Weights of a small mixture-of-experts language model, trained from scratch on English Wikipedia.
Size: width 128, vocabulary 2048, 11.7M parameters.
Training: a variant of Adam for the experts, 637M tokens, 5125 steps.
Below are experts of layer 6 (counted from 0) of a mixture-of-experts language model. Rows are named router (the router's row for the expert), down (a neuron's output weights, with its number) and show model dimensions 0-127. Each number is 500 + 50 x the weight over its row's rms, rounded and kept within 0 to 999. Numbers have three digits each.
Before each expert's rows: a language model's description of what the expert responds to; "comes before" lists some tokens at least twice as common just after its tokens as in all text. This comes from a sample of Wikipedia text that the model never trained on. Tokens count by the router's weight.

# expert 36
It responds to: Function words, digits. Articles and prepositions the, a, for, of, to, and digits after a thousands comma, as in 1,053 and 18,038.
comes before: " the", " ", "00", " a", " re", " f"
router:419508511508452462496415555523562538476528522486515509558416540454526510503503523439485458505567507488550481496487491439471505554603464497549556459464476550490580552450531488467597525503574441611532517597376508436439523566502461442464591483470581492379548498502496470484470581598546555414445514618497578524464364529462436541485492501505563493505535481492449512473487564495484440526415
down0:499372490540405548497475478540374523495553528517547527489527512493449520461480448516515476503474513504364548512567520585447513552380504543422471524619555608435639478534441498485515525555620519543432455448486437409493505503430474545492543434512474550554537466548552496464491514488502503505479516411503459473492553501451540463533573598443466422472447580504549496524502531487473496480539
down1:462474556509550472522591443494582462625532489480590467527378525573499420581561444472549567495539481537504495546447544554475550536450445516460475461481473467454450508490474545460516589563521525463470551513576528468485418458552450471421459459518546501577512504545475514468467413504449494594451473514486450526454451490460598525519506498439405493472506520592526432615429560446534503369501
down2:587491493502612608499410509535589507642579562494501510538471383524466532496379507580408464488506426504536471529428511435520516486502483490478443449564463455421418460512505569559485457498493458619478550504508530464434468412526493490507497511525492484473493513484517545587469429527590496485458478490485564480424478529521475503547461577423548456522522463537546485582537419508383495505517
down3:483557460528542461500393515546470500610448590561471472476530520452570453497435556561468516538543529443531521516477574562469554552511446449481485481611483438448521549536486613435465550590494473506503468565513486478491490460523498541482534521529458483450440551509414367517489459455447438479421428474577419509489546573528514509462506495541418540577490451534501518591470462410558533578377
down4:511511465422534409482525479593540480447491483454488558586601466559516580515427398547495428414518538477487467481515526509484462461472517433531547517531466562420543467476453505538498459434526498497478420477592495553503474481513524515466441487509478501486453533474580500462485472532422474528492546399533517641454547419441445492531507500399571442570647475457576592590560518499511566527496
down5:512533476482595580501504564523546447466472498529517588579480492517477467534421484455529503592559469576508491567456439428522451500426551612529516538552414537514528547527457437522455452540535414516493463522351480526570469514521507372450494521501599564528519528552397506392514488487503433486533479521491555458467404507488448530457425510508551444561495436421530405517529494457550554542480
down6:589491627481556516449443494508489564510435453514421449424544489506455548512545476486446599617374369452443447510499613526487522443442522486492434506542506490535499497450484504602521466516514505439505523500505481440544451563422484553540482485496427561419487465455546532538541498476492441477447557427534460465570511456489575564482407591484553515544554510478561469441565545534476575538480
down7:514504547573480488472564526423468525578478533410454553452526554350578501568447516525501506530405544488501508520485500426581506489507523449398470475480551459576491439489526578534532414518493386462483432539475460578538619572391573496483522503546450481458525515534367400463540489551572469541411555487526536539529510519532533488544523544457488514488517425555474539553512464467524470471455
down8:463504544497467467527392485403513606514429529472540408484514547526510419524555509453436496542367502580497461539583512468487559460428501556488522479454495498465427570452482506498462464468529444526517631516457533492576545436453528579502490513439582484458481484606519426504488540531465538497543609465512516448560513569506519506470459515538457416548526444461578455582507442610578464494434
down9:533522452458467530538462500517560492490430522496542584419504646500550578477500450468416441461502492516518541485445517495494434543492476555498570519477554492492495390532485524383486427501427435476572475498503487504388513500512523437550499471469455535518442535533608487469494469489468444479406550507463540498585451487521489453477513474607660535631466564431528444509541545587491522466565
down10:484539477507478441497555489497497436426459505568438422460540577492516522495484484391553427430472578480474524531475447599479565541461549517521484538558512521564556520507498532539345533574527428486422452514520583523507514461528423615490407471561502444567489495485469541521489443516514568597522527468602450467524502401501530507516479505481559569467451544477520478462502341511551494447417
down11:397559395576448442476539506510562501645452517531489546569540503553503450531478543519500458455496482558504457501528495528503495532563465504514509424550408450421517442513497478543507446514441541474454497477465502475516561619487565530577582495496483484557472457537532438519483449562497488476520494405455447501559407562524653549485532478463469570561451401411508561412504460496490453586549
down12:554577526484521515484389516498642464515480564478442419493511464548490585469466574469519511452584543517490421573464502521391513512483518533555419382447517568513569529512485561385467482539453441500425552459528523565440526503530425515546501447499397483431482540490446525527509522503587529492526530458491611472540486532448441560473493465544508503484520415470583472457515544484563568475388
down13:495453480606526548513621507446407508508452445433555607387644515483520513439508457438555488441481479512493509472472480555513515502495501466572423513426492484540512511420469516566526435572457541535491570486504530454511545509602441557481489420547420502466500472507561438500545525506533522608502406535491489550497604427508459504409532503460457527587500499454492534588556533468449437429504
down14:478580384444518508477510444514528530478503459521485605592434594516442535557434490471573602596477528511536449442512499452465419491510553498461548470493586452561519536490525538450545478418475404495431484553615444508528533543598562477449545521507502489422512471605496513490546496497561439476595558529494399517453529508511505486443472488493499460449518529493561507415522411518390469568461
down15:508413450401507445505500468561466453498573482509398454476407410491472549496522574519459569542514603455477491476462610476543559584448584487454444471440561488519436414544551564585463468455572472452495451495513488471520452608425498553549494472437421526573437547517477497587484560529475595526504462458559473472554464496540570519537419397470490528550566528529528532483511458487488539538487
down16:541545452422472492525557508519560485473556570471617452484474553555430484540478372437548477562452504506552486457450533429519417444584541455480449507567523477566463531423522522404579460480499444507509474581504542517528473537516526540491453436547485430467505428491538478537553490553574592407495521504514564614479535415533539505585387528497499465436481502418543511536478487508403507544409
down17:593496499475435449504493490511507444441436570492557518406520469493481642500547422438512479441534509518545581532473485432459442445533501424447590504462542477451504471601510480478524442487577518485475464545432482592496474430529439460582490456488498491481567472421482527497478432488466480621600538561507455534474524560490533535534446519532559485425478519470533503552596484562391570575391
down18:507504534530472517485479498528511479446499521576542466413499558392489587464560382524489579478519564548533555506504528451589449535515468529432499468493540447482548458481494505530533428449550560512417491519521556522383535379574516539562469488502511440570468497539460514463517427477568438555593442509497444490538482481470488441620549474435489592538587471508506415369477479548427431519459
down19:497453449467443462521562436573488529491467587518564483521447533451487441585524424389471540531582377482468483545539574585564437527493571576490470567532482541527529463547491487508449493498461439431469479503403468558565526465490547467513524578496573524504422445528499612490459399558467486531521445502509498601527397477422409495480528458490574587457418468463510494455500575481524501543500
down20:469461534467578477471457530538559498486544550413492524468574474501479569502514482558537519581430445418565518644555514389447542512452562467498488499451480539563417485594547525520553500425503486405395402495506446471571473464494515553501478528507501452550515430527552440491472413469451574435505499433549518467489428541479546453484547512476492493444515532577516603546525463508559397607465
down21:541505441507516502429534511528545478486477481466529452462583473522529439535453531532561554429409439506483530586496461484450495556447543547581541553537474444520586500537480381503402501511482512538546440475500444500484424511436398546433409458563580516511637585522480505491465493497433494477524490518501559568444506493547463529468577428497544541472434548502460515489640425484471602390483
down22:420539505504480501463468430502462572584464496601489497528629490507448509506457464526422511508413547506601425455549509518501606503404501545614455536527513548515438461543574536517488466580571464393561549451508495436460567492531431459569462440476597489435537551533598411473483507504443517502517412502512502584437506428485500416575489515455391509505490507540537510537500500535507504498518
down23:513437378525432555457567535500444436432423568472506438521514489430515501473502527524487507477585511442530597530463502537415521485564500549564487546570558433458577463469455499558473578468432545552461384567589600468457569492410507560508455523504485552509546473444513443480558467568411495526463486480488573439493514583534399477504506443459515515533541488559525384471543429483480477541542
down24:513553435458487508491452577442569490440634476482468572423479493560436517431468472503575601444520589555536554418503473500561481425467468361491512517467454499532502562546430521454424529470449526614467573506542538513521372528611508462539495486465545533480554506452515529492548561471493502493539457502453398507508511472500445471569566496521535513404562459458518474526514474568427526435450
down25:460513566486444491516493495601532426444475467591505479468583556403510468471545532507535498556485501471443609569486550524447570526449522497517473409486497584495517504478497492495510484569520487484461317543444454406486487457410511594431432483586555511485477443448544518536532396486482564542604490499478522568434449447438595474442479510521529440519479602465536488473498485466556561486522
down26:478519603486434520515526603475485493518511522551476556388491443589570545540514458476505520470528577447529521596500470477497462588446436479507472531619533453527507442490429616480428621563467587451513474530483461442560517541530445517487519466473541607460541449422497418470484482397415406550396568495480512481460521512499481475415538487486460525505569426497533511493502559528458513532533
down27:497506539474535471466429469459457489546498507511490519542561515585611466504453531526571472607528435510494473485509500493515472476485450544566496472544496533572571442480503383481514588536550507556544485537421491521493471442542475529570557449441467459493482604624597508489537509468434502516515488491516484516492483435515490469481662464443386473439444561546473598383508393456450565438475
down28:512477601487543536462456435504485560459534496488391537511580491498497498438543560541567560519547514473590436566570474539475429440473440514533483584458462533480417541500489437514478500526534532501493556537638447464493499550491515520469489381504434519416505505493508461416518500468479565541490499468479528534482521486525362413452442579454468449529550510509564507598501349603439557473523
down29:548485477466546528445550462539489481486381395571497502465543358436616574517552397470449508514619457454546550527551594516477512524604509493519552553511398446470440455501451505539473465426465589489542585547438561505555452397456486551553535522554459452532507509575505516459536460552443437452479409519537488547500536492556465515578476447522470447543489469498495493463495512468456497490529
down30:497457482549503509500466435492545469483536435546567480452428483553476506450446466461509600516464505445614469500420463560482464417492472550560559416421558400523481498418492474463473406477502505477565505498477375548591549546519568582492566486480496487455558514517493492541513513458504481547539468611426554512524453541469499593459516472526523511363516580517503551635522473455438595491501
down31:559531530520461484506564483468580486554499481415433470592455507465495513531532499521427458571478523483561484557571544543521600461520503523511459456562399596390575581425512493443560431467518466498469417403534484589645522500571499437502491568441540462496444558491513488418431444484555521562557475496498471490519523560516471463509487562381500505536445489482528580426417459474509478520468
down32:415480590466436512460453394521508475460468534481433498501499552507536466486502491524540519545549635476477575543469453492432545458488429552459503507534448381542510553604547551510617522512487404449448453434455460456532448621495520424490540563463517455572468517434502406507479501511528502380608470456458541577526521520469488573549516480524484559568461527499577575519495508528526437487527
down33:452472527526567574493619504438539513453523473533520580515520517533478498465520497549494531553502516572468410505553527425429409540452525493506546459418457492540474491546507400539477414501388485513571557502580466552572517543560486469385488424523443526489431465389561532509491467468495510608562539566492495468465552435510571569459550516380456438560518560482562442479447440557531488455494
down34:507482470525638533489533588554545474432444506523561395518459535486523553494494510457455563402462528457623473541456465488439516534468530463461427529589459477487585486553585593595394519505502543500529510382427383395492588579491459475455470463501529510518541525517441504540563484515448514439470589478498573462448501481477538514473457501467464516489480464494510599455531552426515474496499
down35:575537415555425572529435517560505432488463469533543455430484605454554513454536526540417470561513529480543496398576455571533472572508563553549431553475536478584471477457538446313432517435473530488433511561466460474471559471538458420538436483476542432527530457559439561488519540462430541457528556486488500537555492542560490469553435582485468568507454488444478491507481573459497552469543
down36:497481528464603454447588443492388486497487486527510536530551496507584453464522428470549501426438558501520513457497512556443453490439536543442465463481393333519535603419482552636532520412479504458541508493561492546520552542517464502492490532528499503511402588492467534454585584517509484405453489486558445446550432450569505502522496510483592534512488503506561413463478499547528448515581
down37:467503463552477485511564549472525440429513461452483551568504505403571486422503562509499514526435440426489458593455597509408505512513562638488399497443518526505483459508531485523547543501461446461434461529504556389518503552448590517509538529546388440517519492442507512498562415485408533567562531483579585395516535453458555462479537522493554460518509528528557441536478425465387483517532
down38:499417507469530515472549579592451479535442447444474564561500517417433399453565472534470562458522509456504593526488526506416452504516502482452555504582554535546465572486464552544525488430474487524437426526436579410459545438526511510474486530472449488567562448504464541563528410541453646559488408507463500510525521567437539413482500573542451512499407477586530508445500584562487513449555
down39:500522550445537432469488476509484449527581494496411651451591480480546487504489556518507465488521498525392508402574548522465604539513494459505534460483519508421498426494531556445447400572384433476494440523482488538457466429515433503448537474519484450499483503583602476544514506512476532479515507467504417564552442467605608497515478494442557513532573404435547574501504499572519590489460
down40:440485507501520583485445522499497477511519469527505507500477579544422436507525416493453508494500429562532566456444609535592478493560528496510516462471462428488427545477436454543614594545455427506522557448511556498550480540548398535581450510475431494546527524453499437424517451520503518494408495511609508432491497513447643457488409455566526390466485532501566411506528557504554512440575
down41:579462479599424502495589621438430447491497529518488473506485492514506508463591520534587406487455452499453496501418534555443474435488474483506558427580433486538549443425435582497547461535471521485459547436538582425506480494433529513462463593458521454499493522424494459535429501496483494529464586451527480481457426571550436521513527490477540439548483564603510495518431617582495428576558
down42:478549529518563527511562544493565427594485550558521429496429451548531492549461563494497515485465455528430545470474481468439592469512501516488430444535491511424455418536503448502462559486457443561433531479469604417405488543533500571598493480500504541493429521521544481578486558510512511505405458541460494502474575419527547572460478419445515494521580388649445421457551483414536565506507
down43:494469511496489453487517504446545428501585429491411518452579486339479489477529470499449569498507595383443495474436572464477504473534546597577459520530562494566459521481554534499544423470470573516507487541565416514558433537503408467502544511601415521453464494476557524600495481401506476546466450492495442438551526495432516588553480538532526566461557508549464475411480477559554496496575
down44:526477379488586525557539516520508545428488485422422564597482529464508499451475520435534487444495510567453457408532449499513369524463632516419480462485488488531572566390481552444438536474585522519474539532452491422547538451543557538434506531536492497425564593478473513417477534529546558578469520455465493506514557530516419557525401500551486513518508502593550437522477488476480500396524
down45:558397549430540530496472527470505464429487442557469435415535426413505551548563563507500460484435521455563535459484452542421505466548471570545481438454478419443483419527469615613511496472504463413491525520560570414520553438551537545476481534521531567463568532492472500611482447468506516551536423451465493509526607477439566464548553510501488348488516584522516523470481532486518513507566
down46:508426444485443551486517520552471503522464571456537481512495391505554461496459577553507458455454479505538459372542511416518550459554542425527552499519489499598466491421400462440484563504476486541552541454466424458418473542446577455532509504511519504547564547635548594509441532503575574516456476374490591514496501430562557563497519440478526501574439491485573456537465507476422486489422
down47:548422446468576493475569502529464387498571409464565541617530519471464487479484582482496461470506614498567514448446499514484354460508506499513464519458493424515481583511404514548480439450588522540517474413441600530433463508478439542474450546461494513472446581470450521550592515543483602557521510463483562523490525429405555475460462422463563550528443528483542571529499533474469539483482
down48:519488509499504615478586521464510444512572474436450532476466494527481540501448444447540459486423555464565508519498527451540504520614432452408411482575575534485574547437510446523565495575550546520567474512531475474581392561449428526558492407596492434515504557412468454548526505508439439397479564534465528495506431560507463574543437468560433521442506558500415536479485507513534447575506
down49:557550475474495435508466477523445433585401450529496439520500445484515511467573561579434483522539457407463506458564586462499426485495508546546486558572532568490518454514610425515411547543489483416526505517420495473524460531411551585530483444552475434379477514591518498410485445553474519441496578502549488513574505510497576453482474448562446511525558558463526421566575476463436571475549
down50:532452526483462534464437437477518434518508515455348534517556512517465472461545579504544486506478473556515423416577502401523566453546484428587497556509459570554502624557550491575539532516590519523463533464546471470521432538448504463563502482439446482438481588455527447461570542469448394576556490495505458515578482573525431456424414521536519550458564547418452497468477537419535485474519
down51:448509547520462443507511498427552540579505549514499564515533511520513422571552492467549496522545386413516530577416463509423483477547481521530564561589402406537473492476460409530471452583534518482561418401412575538462475477458584500536499471550558450483455575562463528578509509545537498340484520490470542489496405552488489511462596405478469502532505503502443558464509494489460552471545
down52:580478483444488488461597450473407533548488446467538554505566558462526502461525463545508482508414504468505503419465552557440452541516518495421421584452367437475548497526533500495517479531558571510487491471571517592498514556429590431513565502502512464440518552566472426555413401493499639498395461576533435501564568515499595512463486447467493506537497570492611502522469477476490514525457
down53:479468580449365546444491471494501585457521423484488456475465457516564452565466578539520447498490465472539497515636502402449562533475449550500502565472529515439507477538532470544531474574445538499487525481479429499470502573398604482510430544512539515439537578513454557445523540568451504435565556500498515542529524435565546508435531467501491423426411508529512601389488585521458579498426
down54:493519496509562473485560540553549583470564498523452457517539438571436502595570443473510556505489458518530472468459530569462380482542472504475519501482569337525474477513409432509494430409503481450508539518537538592533454513511467465536495527494554554562502525398520575498436557450620490528459550447461535530462609499434488491538505526420462512443409474592451457500489461448614459530524
down55:473486561426544521450428516482442546616591512468442467487465469557481492527404473500555511554545461471456511555522494556561570461458517504449479506577488421586581462524493485465460585442470538569517474467582605493575514480452491515479626504442561519572449497489535450454443412520468483456495458508508537521443523452450561629510447422582446535495569523501391434526532541520477421498470
down56:498376592509485462518499473490542463558564413513462524522428577547459510475522523448487468390433567586481482583432526491491494475470533495478631539509519465402519504518553546431442455563515509462493449438507575532471418489511544381578488513494558508504497496473451420477577512389535484474547485479553501539516539577485556433545533542527436486501439590496438617438601466477484491525502
down57:525521545468514548467474477435517480538514502519516528563471483426455423497450471556434531449547500471460450539494532429544488502561486476527549492444539450466473501543546440556526485437590557557541554556495537511534478476448494474493426451475533546496522529492524544460453527363485330389547512582424513515474541495518556552517447454537479512508478403488389503534555472526671585623516
down58:479486555483527460429457521488495568476464472437429428558555492476564517549582492418549494488486490599558473469525524564499499401550411414538517543528461565508544478533540427478605451495467508422486445414517500540558432600501486496544536473486490494466536454506496448448456499451372500558470400522528529419511527533571521438533450519587504655485582592505559498458447464476470546528512
down59:459432561498549508484569538452453480514491477558389411528544564523516451489680548484563468495500444409511551442585496486480513484496500422458405451503440455479486536593489527508540507604486504460489494516435427568605477529441495461483491514420456443505512506449495602536425590565551533497478491522520474467496516494483509495420427551569495518437550512547529545564395561473474411519537
down60:497469467450559495457556440518550563570501525580428476536453491583546512455512452517529507526581539460486589392491491490421471458550490507486475496511472465459428536501493495561609535479454496519429475542600474474549545484506409465467431508472485466462560568488474517543421481586452433460583514494498401513430486546546456544449491580538551440468597608459511402552547530521523382402516
down61:477461479491521520462489623524630480508543491488468538549525481612571544475452556482492465520594452457675408560450487501615481472472538469483530532434459475542476471455485419497408513540462521418471542524493431490509471517504503470432472495526544543543551512547457519541459478484460465505545570434469402471545536564469506470558490471465527455543482433487365569518517429482524534591592
down62:459434435567491460505466573524441447431491516556461472610537525439560572542444524546518491438447512491486454455595490524479557527534546586558454530573445477494608495461438452530445507452538526437516455569591472491487500467491597539615439573460486565599445502536529474464477544596547533421451436450562472496519438471457433534477493552472529484459448548430524457401428489479434471536510
down63:538535415521490484541497485529546505462562470512625523487443552520474558512493526509510560518483531485421497579518468402554510482440522476466405516508567570475537516487581501424531499471551367557509543511554477491405533478492588457531471513523571443533498459540493602489490550425459442490482546497512476565469527359409460546545378495428546472548463477553457464424565564554402545493437